Below are experts of layer 6 (counted from 0) of a mixture-of-experts language model. Rows are named router (the router's row for the expert), gate (a neuron's input weights, with its number), up (a neuron's input weights, with its number), down (a neuron's output weights, with its number) and show model dimensions 0-63. Each number is 200 + 40 x the weight over its row's rms, rounded and kept within 0 to 999.
Before each expert's rows: "comes after" lists some tokens at least twice as common just before its tokens as in all text; "raises" lists some tokens whose logits its average output raises strongly, later layers aside. This comes from a sample of Wikipedia text that the model never trained on. Tokens count by the router's weight.

# expert 123
comes after: ",", " the", " in", " of", "-", "|"
raises: "field", "mond", "s", "em", "wood", "emi"
router,212,143,173,151,272,258,259,139,267,180,171,223,215,207,218,287,166,178,178,221,197,216,170,207,202,204,227,212,216,202,222,209,231,251,157,243,140,276,153,188,146,152,249,188,244,194,140,202,160,183,215,282,232,235,181,262,235,246,216,184,241,174,161,177
gate0,150,203,163,199,231,255,280,228,229,184,203,194,192,178,238,178,178,161,182,202,242,175,192,211,190,198,215,209,148,178,221,137,272,230,177,214,183,188,155,233,207,193,204,178,243,180,202,250,205,207,150,142,278,126,136,194,223,222,178,189,275,235,157,155
up0,231,252,229,267,214,152,172,218,70,199,285,235,193,176,210,138,158,152,238,239,210,198,200,238,138,170,171,200,242,156,173,199,214,247,223,214,152,251,244,243,216,216,220,198,225,168,149,222,181,200,213,304,150,131,215,236,209,140,246,276,181,213,215,205
down0,204,240,229,171,212,203,174,243,209,183,234,261,163,197,221,179,163,167,191,207,282,219,159,201,195,192,201,177,209,241,166,186,177,228,193,128,282,239,232,201,200,277,219,259,259,218,195,194,208,173,161,188,180,260,191,186,131,185,158,211,119,211,257,176
gate1,199,250,200,226,242,197,177,239,187,220,199,139,172,193,222,266,144,198,180,253,210,233,164,185,249,195,154,239,157,205,253,192,205,302,142,262,206,253,201,212,184,235,196,149,151,131,158,180,199,202,200,256,170,198,146,230,186,248,140,241,261,189,217,195
up1,187,201,274,191,207,253,162,262,220,194,74,142,160,213,194,229,177,226,185,151,197,136,256,199,123,170,201,236,231,192,270,173,197,222,219,245,161,180,238,269,182,176,245,195,177,223,162,222,196,177,179,177,241,165,156,209,206,193,223,283,182,227,183,152
down1,200,211,240,263,276,167,223,282,239,278,152,191,265,143,247,208,234,188,179,276,183,205,139,215,187,192,157,193,170,248,172,234,209,190,253,198,201,152,250,161,214,199,225,217,204,220,130,185,216,177,270,175,226,107,169,173,159,171,97,245,118,192,188,259
gate2,159,167,205,160,267,228,181,187,197,191,200,208,189,266,206,206,135,190,214,227,255,264,173,130,215,217,226,202,272,232,220,178,237,261,194,284,189,186,222,195,266,193,259,139,276,125,201,197,221,217,159,188,175,224,131,143,208,212,210,228,171,243,212,171
up2,168,74,194,197,206,169,189,153,239,235,211,160,158,224,179,250,224,196,251,183,190,163,166,232,201,151,211,230,172,194,213,219,224,158,203,217,153,183,191,207,187,143,173,192,226,87,194,243,199,166,220,194,146,261,222,86,189,195,88,223,150,175,162,238
down2,199,175,178,250,248,177,122,155,120,229,170,184,180,178,214,296,281,204,235,202,226,247,196,146,219,128,236,287,168,224,239,215,174,188,218,188,118,125,232,208,182,185,333,186,187,145,177,200,200,197,181,176,157,239,163,171,157,174,192,209,240,237,225,246
gate3,272,134,212,206,203,262,168,218,225,180,263,280,172,186,130,235,156,251,202,203,165,189,203,245,133,159,241,117,174,181,192,258,228,222,136,150,171,157,197,198,184,191,207,132,262,265,130,239,118,209,210,259,182,195,143,189,194,177,221,198,193,219,205,93
up3,127,216,198,147,194,217,216,149,210,202,232,124,255,167,248,285,237,155,254,170,215,223,182,202,160,206,254,185,82,239,173,276,255,179,227,206,154,140,179,198,198,167,238,241,249,197,191,209,141,150,265,221,240,147,203,156,216,172,211,231,178,146,152,228
down3,167,212,205,301,223,189,219,196,187,146,187,175,226,183,209,305,215,217,212,243,223,278,153,273,206,197,272,171,213,187,215,256,175,205,286,148,192,165,258,185,190,181,260,126,174,200,214,214,251,207,181,261,118,222,241,158,167,180,181,223,185,139,201,258
gate4,187,195,208,203,211,202,141,196,214,202,196,187,184,210,225,203,191,156,165,165,177,209,166,179,181,196,140,212,224,169,152,151,233,203,201,242,180,155,186,208,160,181,183,168,223,145,236,194,212,285,192,208,198,203,176,235,161,304,121,168,237,230,144,289
up4,210,104,220,219,194,210,173,180,215,210,212,166,256,196,121,164,213,290,181,243,158,185,215,205,185,243,209,239,249,197,224,273,185,217,232,164,150,230,188,171,255,194,293,215,167,198,227,205,147,163,186,264,160,224,233,253,235,173,174,168,231,206,177,202
down4,211,173,156,220,176,125,175,161,224,159,254,235,223,188,175,141,248,225,217,230,114,197,184,151,205,198,174,244,126,274,205,181,153,219,268,183,211,191,172,128,185,190,217,239,175,184,249,310,232,133,161,218,241,196,195,214,147,205,201,196,186,228,319,250
gate5,241,176,178,191,208,181,257,190,151,270,182,210,177,231,173,255,194,214,170,143,174,234,215,183,211,169,202,207,182,257,211,170,170,217,233,236,270,220,157,197,171,284,169,136,200,187,145,197,156,121,96,194,235,165,168,219,127,207,90,150,192,147,215,262
up5,236,235,151,272,93,223,164,223,183,199,188,194,187,179,212,155,187,196,247,269,198,136,153,242,177,193,158,236,200,200,232,233,190,203,204,186,177,192,179,198,210,160,179,128,200,206,223,196,192,233,189,149,144,190,130,186,205,190,147,214,123,193,178,175
down5,202,226,159,180,266,183,226,240,170,213,224,192,233,192,234,174,150,139,164,160,177,179,165,215,160,238,193,155,249,256,69,229,232,242,177,261,179,274,170,218,185,186,164,149,187,237,202,141,181,160,252,191,261,204,200,262,178,233,277,268,213,209,167,177
gate6,205,279,167,193,251,177,181,184,178,179,199,246,230,251,214,195,209,204,154,143,170,241,262,174,275,158,202,231,218,229,174,228,236,210,90,247,205,275,244,197,193,223,192,173,213,231,116,168,238,215,169,236,171,228,238,176,147,236,266,237,170,207,239,240
up6,165,224,93,164,196,156,226,115,198,219,229,160,264,204,202,185,152,228,217,190,268,159,178,165,236,144,199,128,141,263,244,155,171,164,237,159,184,255,188,230,207,218,168,180,214,171,238,141,241,231,235,93,165,163,159,150,216,140,197,78,176,221,186,164
down6,252,251,161,207,187,261,161,178,98,231,192,229,272,193,252,216,138,239,166,243,203,189,260,204,228,137,228,241,183,220,224,232,195,184,227,139,129,197,213,160,250,181,198,163,126,188,250,141,197,180,156,193,184,161,222,225,210,166,205,236,288,199,206,223
gate7,202,219,176,243,196,146,178,190,149,233,214,182,197,172,184,193,220,151,228,174,124,285,154,174,190,173,195,240,241,232,234,264,183,199,264,224,108,239,202,211,86,193,215,262,173,245,197,232,182,200,225,212,197,207,127,227,175,145,256,164,218,257,236,211
up7,163,238,235,245,236,198,248,197,226,124,238,200,264,207,190,207,162,211,203,192,165,145,278,157,222,198,178,185,217,135,213,142,173,248,175,235,176,226,212,159,176,186,192,161,202,208,244,243,291,163,188,287,216,190,167,158,127,194,159,220,178,166,147,222
down7,137,210,237,155,181,169,285,216,233,188,225,225,272,234,204,244,153,242,121,275,218,211,244,183,213,162,162,207,218,150,203,251,244,221,183,180,189,161,152,141,182,163,190,196,243,142,252,271,246,179,220,177,220,194,235,228,212,203,105,220,177,177,180,232
gate8,212,160,239,205,229,299,171,148,154,131,264,224,153,141,210,198,178,171,183,235,206,242,164,254,194,164,220,226,150,233,178,174,159,250,185,273,144,239,99,166,177,251,163,248,222,168,122,236,176,163,199,176,221,196,156,248,161,147,191,189,196,153,158,243
up8,246,246,166,203,253,158,189,196,188,231,243,200,171,216,154,137,236,216,238,137,171,236,248,207,132,184,242,211,172,205,201,226,245,199,206,155,91,173,222,220,166,235,212,206,173,205,167,194,198,223,198,156,228,119,258,153,201,207,143,227,192,206,246,205
down8,238,190,202,215,228,176,228,221,246,196,226,154,135,226,144,179,115,195,224,238,218,189,253,221,179,185,189,197,187,90,147,183,170,284,168,200,236,222,190,162,212,255,221,268,191,208,229,223,194,204,239,241,173,208,178,217,190,190,153,141,258,180,233,184
gate9,172,169,188,271,243,133,192,189,253,204,246,186,186,246,229,278,247,217,162,183,184,177,255,189,180,178,241,165,198,225,84,220,259,272,152,239,192,230,155,198,199,194,185,184,145,247,236,161,164,266,152,266,119,143,157,174,168,229,176,247,219,154,166,242
up9,199,203,198,103,221,279,226,245,170,229,213,221,211,235,259,148,218,262,157,268,123,219,103,194,201,200,281,198,222,281,177,186,174,251,203,267,187,217,224,161,303,223,222,163,218,187,175,182,157,201,167,222,207,151,120,229,193,199,181,123,273,212,213,202
down9,275,220,160,193,239,151,217,168,272,266,152,200,237,189,190,147,211,199,201,217,258,205,166,92,217,184,174,229,221,158,157,204,193,135,176,196,204,137,199,117,117,255,172,219,226,163,135,181,194,207,269,215,243,245,249,138,201,265,158,152,175,196,208,177
gate10,243,235,205,215,190,233,189,120,238,197,213,252,134,180,248,151,120,222,197,214,200,220,255,182,265,245,226,201,153,235,191,152,197,244,249,227,166,268,192,140,175,221,120,226,204,207,228,130,152,238,193,162,205,204,211,247,286,271,230,217,215,263,197,222
up10,268,239,181,254,142,178,211,152,170,188,196,160,207,235,208,197,202,172,146,224,102,152,248,196,213,211,194,196,175,239,258,226,215,166,200,185,220,201,155,280,110,180,156,202,205,244,252,247,185,276,181,179,168,211,194,166,269,221,189,191,130,268,261,235
down10,155,137,190,133,194,189,213,201,269,153,226,169,196,197,126,189,246,209,174,169,178,108,236,186,181,178,178,141,139,184,195,168,213,172,165,135,190,212,164,227,142,217,258,191,261,238,178,157,224,231,210,182,147,151,213,244,212,181,153,270,215,143,180,235
gate11,214,209,227,144,248,235,232,173,216,183,162,234,226,176,248,140,199,221,206,181,140,265,154,197,227,167,260,140,227,119,196,168,152,216,169,294,179,214,166,221,210,197,259,201,152,182,190,207,152,162,196,172,229,164,170,202,193,246,287,274,236,205,220,148
up11,286,211,167,220,236,219,198,234,159,155,173,173,189,198,195,168,202,252,215,206,247,198,120,203,170,177,185,222,212,175,178,198,157,182,209,203,245,225,145,225,197,213,207,139,180,162,148,216,177,112,239,222,294,274,157,90,219,178,233,180,269,163,274,204
down11,186,221,233,228,216,208,225,204,122,245,161,256,169,212,240,253,174,254,137,204,164,216,206,165,150,175,213,175,302,149,246,171,188,168,222,183,183,244,182,141,184,207,223,236,113,146,200,220,180,229,168,179,175,200,145,254,143,158,275,253,229,204,160,151
gate12,242,184,187,117,202,236,260,230,234,226,207,180,213,185,202,165,100,161,268,143,174,222,219,243,209,162,215,158,159,268,183,180,246,223,202,208,209,169,190,244,315,226,186,141,211,189,233,210,225,234,175,196,260,192,225,219,194,169,221,232,224,203,192,218
up12,238,222,232,149,278,108,269,191,216,279,206,262,203,212,173,181,176,162,164,124,164,271,203,168,177,196,161,211,152,220,131,211,205,295,247,169,223,195,143,197,212,178,283,266,231,212,159,224,104,173,202,225,184,211,186,198,202,227,212,248,203,203,179,258
down12,218,222,168,131,211,152,218,238,191,210,169,150,228,143,144,139,199,142,268,217,206,188,235,165,205,152,162,221,152,230,101,226,246,95,201,199,221,125,194,190,208,186,176,248,285,194,181,209,181,164,204,166,222,205,218,193,215,126,247,204,188,115,200,160
gate13,200,231,188,182,217,200,87,129,275,232,135,277,188,192,168,233,181,244,168,175,204,254,211,203,165,185,210,242,215,235,212,230,210,225,214,216,192,129,201,196,200,207,152,212,187,236,176,227,160,226,236,177,239,154,183,272,151,208,193,264,176,222,170,219
up13,263,194,228,131,122,155,211,230,196,262,206,159,189,226,226,167,232,251,251,190,125,155,258,183,210,211,145,209,200,190,133,196,147,156,183,212,255,158,214,200,185,255,247,223,230,266,237,159,173,202,163,195,139,254,170,112,188,208,283,239,234,164,131,187
down13,247,227,124,172,162,164,237,145,253,233,226,186,179,188,225,170,172,242,208,263,207,196,200,205,213,240,267,155,188,227,128,207,149,256,208,181,245,196,179,159,227,191,228,240,158,237,174,169,131,173,179,243,169,261,309,218,120,209,232,184,219,183,231,181
gate14,159,215,268,114,168,233,194,176,209,199,271,295,193,287,103,233,232,174,180,205,274,240,256,179,190,244,150,195,214,213,194,231,223,241,240,260,188,246,127,193,232,166,215,203,195,161,174,197,201,174,237,260,167,193,181,174,227,251,198,189,170,232,140,276
up14,203,215,191,217,203,172,196,183,214,168,185,214,208,218,214,152,257,273,212,190,277,157,282,221,217,166,164,181,124,259,171,184,197,226,165,133,195,227,231,165,165,228,194,135,196,194,202,234,287,184,155,167,191,215,225,197,169,215,224,212,184,228,256,213
down14,182,181,252,167,136,159,177,230,163,243,209,225,247,216,144,268,231,218,153,241,164,214,233,198,115,200,192,206,252,220,215,230,231,213,247,186,186,244,187,162,260,183,196,248,114,166,206,276,192,222,175,219,130,210,187,123,210,225,198,211,137,269,196,185
gate15,193,166,211,170,189,265,274,113,217,158,154,235,212,218,191,213,156,207,115,282,224,226,190,249,247,229,218,184,231,203,253,177,223,124,154,207,219,313,210,200,169,209,170,173,245,197,174,185,202,232,173,197,173,201,149,216,229,153,245,143,161,169,221,193
up15,203,241,205,191,232,205,175,107,239,129,218,180,238,181,259,212,174,161,175,125,228,216,235,178,196,180,189,233,197,356,204,194,236,193,128,209,261,218,175,173,163,180,203,225,189,255,238,222,204,249,190,177,215,255,234,229,221,256,233,198,165,265,224,187
down15,182,218,151,194,108,230,171,241,171,183,221,205,244,198,219,199,166,256,236,98,160,191,230,207,197,222,270,274,198,141,185,268,212,201,152,181,239,178,241,197,222,220,211,171,145,202,183,199,189,170,148,214,164,229,247,176,127,249,229,225,246,320,144,201
gate16,202,225,226,214,222,209,224,209,152,170,187,232,255,246,160,263,265,155,226,262,219,265,337,196,274,162,166,228,211,191,253,245,161,213,208,196,187,241,185,141,167,187,208,169,195,142,207,203,232,180,217,195,257,219,148,165,225,198,230,207,263,235,175,223
up16,188,166,206,161,213,160,268,224,121,178,225,257,195,170,197,229,104,240,182,196,178,169,202,169,211,134,193,191,204,320,220,232,183,184,251,164,170,210,188,182,154,223,148,277,222,197,285,171,198,201,190,191,137,240,270,153,207,222,193,223,237,252,173,203
down16,217,221,263,326,209,229,185,197,181,258,123,213,180,240,181,233,201,201,186,167,200,221,191,138,196,151,211,295,122,172,188,191,236,208,231,232,238,264,190,146,185,168,184,220,201,176,174,250,138,193,247,213,207,215,121,223,238,149,151,177,133,219,213,232
gate17,154,165,207,219,218,250,156,169,244,207,190,158,170,209,130,143,216,143,110,210,248,228,158,180,231,173,131,275,197,176,151,171,239,216,192,215,163,290,215,129,162,185,229,195,207,185,214,256,183,205,222,241,168,247,131,229,179,191,212,165,195,216,223,145
up17,211,172,168,177,227,172,232,202,225,200,200,129,178,246,227,161,189,191,134,198,192,143,201,229,191,236,157,245,195,241,214,238,150,217,216,222,284,197,203,193,261,202,208,241,136,195,187,220,190,260,203,187,153,188,237,153,106,168,197,189,207,244,160,171
down17,158,209,252,191,168,213,216,219,136,271,208,182,151,245,160,189,225,226,237,186,216,239,227,125,165,175,196,195,217,253,248,144,187,202,111,307,192,143,148,238,97,237,198,247,124,162,236,270,159,171,211,146,188,213,168,189,227,213,211,178,216,269,267,182
gate18,193,167,255,240,180,249,184,128,166,191,208,234,188,232,176,180,261,225,229,193,225,255,201,151,283,149,187,257,51,281,213,306,167,248,283,290,177,218,192,177,186,242,180,183,204,201,161,238,224,163,208,206,237,222,169,200,189,145,222,192,230,292,81,194
up18,231,227,135,203,228,234,198,181,251,234,245,219,161,174,177,244,202,143,164,226,212,202,179,335,201,212,246,151,209,171,248,131,179,214,119,189,141,149,214,101,249,188,186,207,192,252,280,145,215,236,197,197,223,176,214,250,181,204,162,181,176,131,232,209
down18,92,255,165,166,232,183,167,208,258,145,199,200,175,204,218,301,162,204,150,128,170,227,173,214,249,202,138,136,196,179,156,221,248,190,150,167,266,168,157,186,197,148,233,203,230,217,201,221,258,165,267,230,157,161,158,304,241,196,228,220,115,160,239,215
gate19,237,253,142,187,259,219,257,193,237,255,220,205,137,203,176,175,190,147,174,237,201,276,204,216,205,151,196,232,212,240,106,178,140,235,172,216,214,227,168,152,122,211,229,219,223,163,109,96,182,216,227,183,216,204,172,225,215,214,158,131,161,126,143,202
up19,203,168,161,171,297,228,201,156,183,214,177,180,209,203,214,204,215,219,207,244,166,210,211,231,152,168,215,143,184,160,212,242,175,236,109,276,185,270,287,222,163,170,213,195,204,157,214,158,251,286,151,262,276,183,244,192,203,228,228,183,223,204,127,201
down19,237,191,231,259,274,197,139,174,305,227,191,211,177,188,227,187,215,170,198,282,209,170,230,222,178,250,153,212,221,206,183,186,160,276,188,214,151,163,121,179,166,159,154,253,146,175,181,230,250,157,254,241,220,181,204,151,158,225,175,204,250,149,173,159
gate20,156,163,167,192,163,288,126,192,170,228,233,232,204,227,204,220,167,218,106,185,219,214,199,264,160,239,213,175,255,94,316,212,205,188,194,178,171,229,195,230,226,237,276,271,149,203,118,258,199,86,256,197,177,204,183,247,195,198,152,203,189,155,164,230
up20,151,121,150,164,203,230,227,224,167,167,208,161,172,256,130,195,261,264,242,261,174,155,168,207,170,209,287,188,225,173,236,269,232,288,197,228,164,203,199,222,191,243,240,182,235,235,155,194,199,185,197,196,157,234,176,167,215,257,177,191,197,184,215,325
down20,228,221,203,234,88,231,203,178,209,78,148,173,254,161,267,268,141,207,243,196,193,236,181,152,197,261,223,280,154,216,193,218,224,247,133,209,206,245,148,174,216,267,157,229,168,176,182,187,164,171,204,167,225,197,236,230,187,235,173,176,243,149,168,185
gate21,256,185,124,276,242,257,247,194,230,194,240,197,153,225,266,198,200,184,178,303,100,225,213,232,202,243,152,221,187,255,234,272,155,210,132,217,160,215,219,232,204,162,177,240,149,185,125,155,195,190,157,147,186,203,152,247,195,278,208,177,184,203,206,106
up21,250,198,226,179,248,135,221,253,242,183,186,234,232,165,155,260,178,188,191,223,148,182,134,230,212,167,210,199,183,171,269,215,200,176,189,215,184,202,243,244,238,283,224,191,168,222,193,146,150,184,246,221,229,248,212,209,133,207,217,227,133,226,169,229
down21,232,145,179,248,234,175,171,189,241,232,256,167,241,198,187,217,245,225,236,255,136,300,167,263,148,187,175,221,172,219,256,205,196,186,244,156,154,191,135,148,207,170,212,246,181,116,265,180,234,191,179,209,131,175,159,200,206,225,180,257,219,185,221,264
gate22,224,229,225,188,179,214,215,198,168,223,216,283,299,178,239,163,205,186,201,183,246,187,232,192,149,238,201,177,200,238,219,149,220,243,163,218,235,245,230,163,203,148,283,156,229,203,146,219,236,228,280,176,278,145,237,217,162,315,195,128,203,179,180,217
up22,184,228,179,164,176,212,192,210,225,256,174,250,237,176,223,196,171,232,174,153,158,210,184,188,281,312,253,214,237,195,251,238,224,193,171,183,158,187,204,208,163,163,217,197,198,236,150,202,229,210,209,223,206,177,166,176,139,144,256,209,155,193,225,189
down22,162,229,185,203,203,205,237,235,256,163,217,195,153,213,184,251,197,155,202,260,200,237,217,199,227,158,255,247,204,202,240,233,243,199,232,283,171,196,195,162,179,220,158,254,128,220,235,197,236,134,191,162,183,209,194,226,167,223,189,218,166,206,242,139
gate23,143,187,159,199,245,216,150,228,223,239,211,207,201,216,240,217,279,217,127,241,174,198,275,195,170,164,184,264,194,294,205,115,124,173,144,194,156,171,177,253,224,205,153,186,209,210,193,208,154,172,148,185,207,208,155,287,116,171,170,212,126,187,246,194
up23,215,148,171,237,141,150,187,195,177,250,194,199,188,178,238,153,248,297,207,141,216,185,207,138,152,174,232,163,246,172,145,270,160,260,180,181,226,225,192,173,265,181,172,204,211,231,219,230,225,230,215,218,281,239,130,134,244,194,167,205,196,223,245,154
down23,154,220,155,222,210,214,237,238,192,191,201,185,242,168,195,177,188,191,81,127,234,160,282,193,190,270,204,228,228,232,189,205,211,222,246,143,170,212,216,279,245,165,240,261,195,188,279,263,147,191,206,214,166,150,156,159,138,207,157,127,191,186,226,134
gate24,241,157,233,172,218,208,189,162,204,195,188,203,180,168,205,219,192,189,179,152,180,201,189,252,206,148,191,225,179,206,251,201,168,208,195,277,176,283,196,198,144,146,196,190,264,216,272,216,315,246,240,176,221,186,125,261,261,251,250,167,160,231,131,238
up24,186,215,110,206,211,209,217,249,165,271,197,157,194,189,180,143,215,203,238,161,208,179,251,240,132,216,180,241,220,216,159,199,205,231,268,243,159,174,257,209,202,168,170,271,127,191,191,163,174,156,165,235,159,196,176,243,205,156,252,198,120,120,242,225
down24,225,202,225,163,172,256,193,255,156,203,249,250,199,135,188,190,188,199,152,121,182,167,172,195,215,199,222,172,277,245,108,155,187,153,248,166,273,199,237,155,217,211,221,245,159,187,222,139,191,137,214,184,262,244,241,176,164,195,145,153,154,234,203,184
gate25,209,161,135,163,199,200,178,220,170,198,249,184,102,173,234,221,106,176,221,267,137,183,194,250,203,205,204,220,229,182,187,269,274,146,238,213,226,194,121,213,157,258,181,261,161,244,178,217,156,202,188,171,182,214,155,215,191,208,195,284,256,231,235,205
up25,183,160,196,173,189,213,264,132,169,143,140,164,160,199,190,200,198,140,105,235,234,153,248,159,201,188,152,222,164,171,226,206,164,181,256,158,178,213,203,230,225,189,151,199,183,224,189,244,212,234,207,201,178,147,197,225,243,219,236,177,205,211,248,114
down25,227,154,247,172,191,337,226,185,247,203,235,218,195,216,188,142,279,190,148,192,254,137,160,129,233,154,252,186,223,122,206,237,164,186,182,200,228,239,173,223,170,246,209,173,218,163,226,216,201,184,233,166,158,192,288,202,181,194,225,119,197,195,179,216
gate26,252,173,172,162,141,217,214,220,215,251,145,177,204,199,181,169,202,182,253,205,211,250,197,120,224,134,220,261,196,245,180,285,259,199,107,261,152,176,245,234,186,139,219,199,196,190,219,194,199,211,191,176,228,214,160,243,194,220,155,188,227,211,187,208
up26,238,209,115,178,180,164,204,167,182,190,229,206,200,165,204,179,210,170,201,98,237,246,190,220,194,254,179,183,138,193,257,194,190,246,251,169,276,255,155,203,179,250,205,183,264,193,242,211,164,232,286,181,246,105,155,223,195,227,233,159,187,211,207,232
down26,198,170,249,200,172,93,199,207,174,188,159,195,172,207,167,249,255,185,201,269,285,190,132,108,231,149,262,199,176,189,214,184,234,233,263,243,171,254,205,209,196,277,224,238,213,192,223,165,138,209,153,236,222,159,207,227,198,191,174,128,180,207,173,226
gate27,85,135,183,179,222,181,150,239,230,171,138,207,203,250,310,234,201,218,119,187,176,200,159,131,258,180,178,206,219,192,181,204,154,186,172,223,160,208,174,237,113,213,227,234,168,155,191,218,217,207,261,227,251,164,206,233,253,257,249,209,165,244,150,160
up27,183,256,202,198,205,215,216,145,226,196,235,190,210,217,116,160,208,183,164,259,179,223,248,167,205,161,95,144,200,198,165,207,191,154,92,204,182,271,157,215,194,209,220,242,164,170,195,93,173,294,206,215,225,157,177,256,234,271,222,203,222,283,157,131
down27,174,144,205,198,227,214,246,134,127,138,122,190,211,196,285,201,112,275,108,216,231,177,161,194,234,185,247,213,219,192,181,260,173,208,198,211,169,169,195,182,225,258,184,160,191,116,263,201,305,266,118,262,209,242,207,153,248,220,175,235,255,199,225,144
gate28,235,148,206,179,243,173,155,189,224,165,154,236,189,194,167,246,230,202,174,181,198,237,188,220,227,143,180,151,180,238,183,216,262,236,136,212,174,172,148,207,188,196,243,68,244,185,259,272,212,175,155,172,216,177,232,187,186,235,273,168,202,227,210,222
up28,233,219,165,128,148,185,217,226,222,160,230,214,210,145,177,253,77,238,175,185,200,247,185,246,208,216,216,174,176,161,206,157,184,192,162,203,184,240,215,246,121,171,292,247,263,173,220,192,217,201,149,127,160,159,86,171,201,195,226,226,169,177,227,216
down28,242,211,211,220,191,140,148,147,192,166,195,161,184,223,140,187,244,257,196,175,221,236,239,276,196,210,297,273,187,255,132,221,217,205,166,188,187,209,143,207,219,195,190,193,271,93,215,226,209,213,203,199,174,238,192,173,206,201,267,219,190,179,169,196
gate29,127,128,188,204,162,174,85,156,136,141,245,166,183,162,206,132,158,175,172,138,191,191,232,166,241,232,227,164,192,191,153,235,200,182,204,234,248,175,161,175,235,139,225,243,286,224,195,198,193,242,172,237,164,158,249,195,201,230,222,170,236,156,216,269
up29,222,205,223,183,205,263,187,190,213,200,229,154,172,131,182,224,241,203,115,160,166,339,210,187,141,141,158,157,206,229,157,143,206,219,189,187,195,158,144,268,236,228,241,206,212,229,247,190,210,170,247,187,180,208,158,196,240,157,168,241,165,241,237,267
down29,198,254,127,127,218,166,163,159,164,165,206,223,245,233,250,211,231,96,173,211,128,173,231,175,157,112,180,247,164,172,278,289,151,182,183,207,186,193,213,175,250,263,204,194,262,147,186,204,216,257,151,192,213,206,146,186,216,158,241,159,239,149,210,214
gate30,214,196,173,294,250,201,119,180,188,156,156,156,189,300,226,203,198,256,186,152,174,223,212,190,125,198,282,239,198,227,169,222,209,212,144,166,200,226,201,194,169,151,288,245,198,220,174,185,254,210,205,185,251,220,176,176,276,220,250,201,201,148,224,178
up30,206,206,156,248,186,288,141,221,202,256,157,193,202,236,135,197,235,160,147,185,103,200,131,154,145,253,234,150,179,185,241,234,278,233,159,237,205,146,218,220,184,204,273,167,288,185,218,254,196,150,215,201,241,238,174,175,239,172,230,207,179,169,136,211
down30,182,194,198,228,228,178,139,105,209,142,209,122,197,235,234,172,105,147,175,138,235,178,184,194,123,231,281,239,255,177,150,194,167,219,215,237,127,188,237,162,211,206,190,204,239,131,216,155,180,202,202,196,185,282,214,162,228,226,160,211,170,132,242,212
gate31,272,179,146,223,307,211,159,172,136,178,96,172,148,217,262,208,247,229,229,127,164,195,202,154,266,212,244,242,225,178,220,218,255,265,229,217,214,248,120,212,245,248,194,156,180,190,218,209,204,164,168,206,173,252,226,204,167,218,191,236,265,191,120,228
up31,242,245,291,160,208,212,164,218,272,266,229,291,282,204,264,204,181,228,200,213,226,187,129,162,125,150,217,207,202,74,200,200,249,190,186,222,187,195,222,191,213,221,177,197,188,90,212,242,163,201,204,188,191,263,212,207,159,153,119,201,172,262,224,244
down31,172,218,227,199,231,213,189,227,206,184,195,192,226,199,171,216,208,260,206,222,185,188,171,168,155,282,175,200,139,256,154,205,173,215,197,272,164,225,136,260,174,182,255,187,148,187,192,147,264,252,126,279,195,178,209,236,146,193,150,232,288,212,235,261
gate32,175,159,155,151,250,264,239,202,264,190,197,194,193,174,265,177,257,159,113,182,196,244,182,243,220,169,161,181,149,126,174,226,224,180,194,119,182,239,155,199,203,177,143,206,177,196,219,148,168,211,249,184,210,118,134,181,271,79,183,154,233,117,243,215
up32,249,157,251,209,172,190,259,215,179,177,191,162,245,226,159,225,206,191,183,234,224,160,185,187,156,245,200,226,133,144,181,147,168,89,262,214,201,274,197,228,197,195,102,224,193,241,221,137,163,246,233,210,186,255,197,128,184,228,241,165,197,137,174,215
down32,235,191,192,222,216,212,117,174,148,162,251,250,175,219,164,157,209,228,159,263,200,180,249,225,186,187,144,157,233,195,195,268,233,205,178,160,211,185,188,158,209,266,222,222,205,133,198,171,212,167,95,142,150,212,194,154,190,176,133,137,143,162,198,245
gate33,246,234,202,170,247,249,200,228,138,232,158,153,229,209,281,201,178,216,196,174,163,246,182,186,238,233,241,261,231,174,143,223,201,216,208,248,202,243,176,208,158,238,250,235,228,251,199,191,216,213,117,140,199,196,153,193,182,241,192,214,142,117,186,134
up33,254,199,231,159,183,173,238,182,241,183,192,233,218,195,209,207,195,218,193,198,182,236,144,159,184,158,241,163,239,221,228,150,200,171,229,241,189,194,175,257,128,244,264,207,135,240,178,266,242,237,162,258,161,256,218,241,135,154,204,218,202,176,115,181
down33,202,251,204,172,180,168,189,145,188,264,226,210,159,270,168,175,297,210,192,154,173,213,217,183,218,168,198,223,157,152,243,210,234,174,163,151,225,169,141,158,233,218,207,213,191,227,319,163,232,229,215,230,167,167,202,172,154,222,151,183,267,189,228,212
gate34,138,185,212,243,214,198,179,168,229,184,222,263,159,227,239,228,189,284,163,199,188,226,214,125,187,231,190,281,230,209,292,216,181,238,223,255,168,220,146,142,191,160,268,238,203,178,226,199,179,156,353,245,243,213,220,209,177,229,168,162,220,189,169,229
up34,243,176,183,153,163,167,237,167,247,212,180,199,230,251,191,237,198,243,200,243,184,199,174,204,218,201,183,191,205,163,186,203,170,250,155,178,139,222,278,190,130,210,232,135,216,252,252,227,295,221,268,187,217,205,253,143,247,148,182,202,188,157,230,214
down34,151,171,197,254,172,205,185,211,184,224,197,156,252,236,239,189,272,226,210,197,142,208,206,201,211,248,176,254,235,139,202,180,198,204,204,213,182,214,149,165,221,172,280,205,236,200,199,141,192,225,227,221,180,207,130,226,186,219,174,162,257,135,218,167
gate35,202,171,133,248,262,232,196,206,113,199,182,203,194,274,241,222,160,262,202,136,307,209,267,192,210,193,195,163,201,133,192,234,248,174,175,214,212,258,191,230,242,225,193,250,247,192,219,193,224,159,158,186,244,194,229,275,203,271,185,230,249,221,227,249
up35,194,193,263,172,170,202,180,156,224,98,187,265,173,210,182,188,192,223,207,274,215,211,231,205,157,194,251,211,261,204,202,233,194,162,192,133,196,185,183,241,228,171,238,146,258,245,204,160,263,184,208,222,128,203,220,301,250,183,206,201,196,193,215,187
down35,219,163,200,206,216,197,161,258,286,219,157,204,156,172,120,227,262,207,224,180,153,246,163,187,223,198,213,197,207,117,241,174,256,198,219,214,137,140,225,216,148,153,182,192,153,213,264,186,178,176,235,197,179,207,179,209,206,154,203,211,215,240,220,261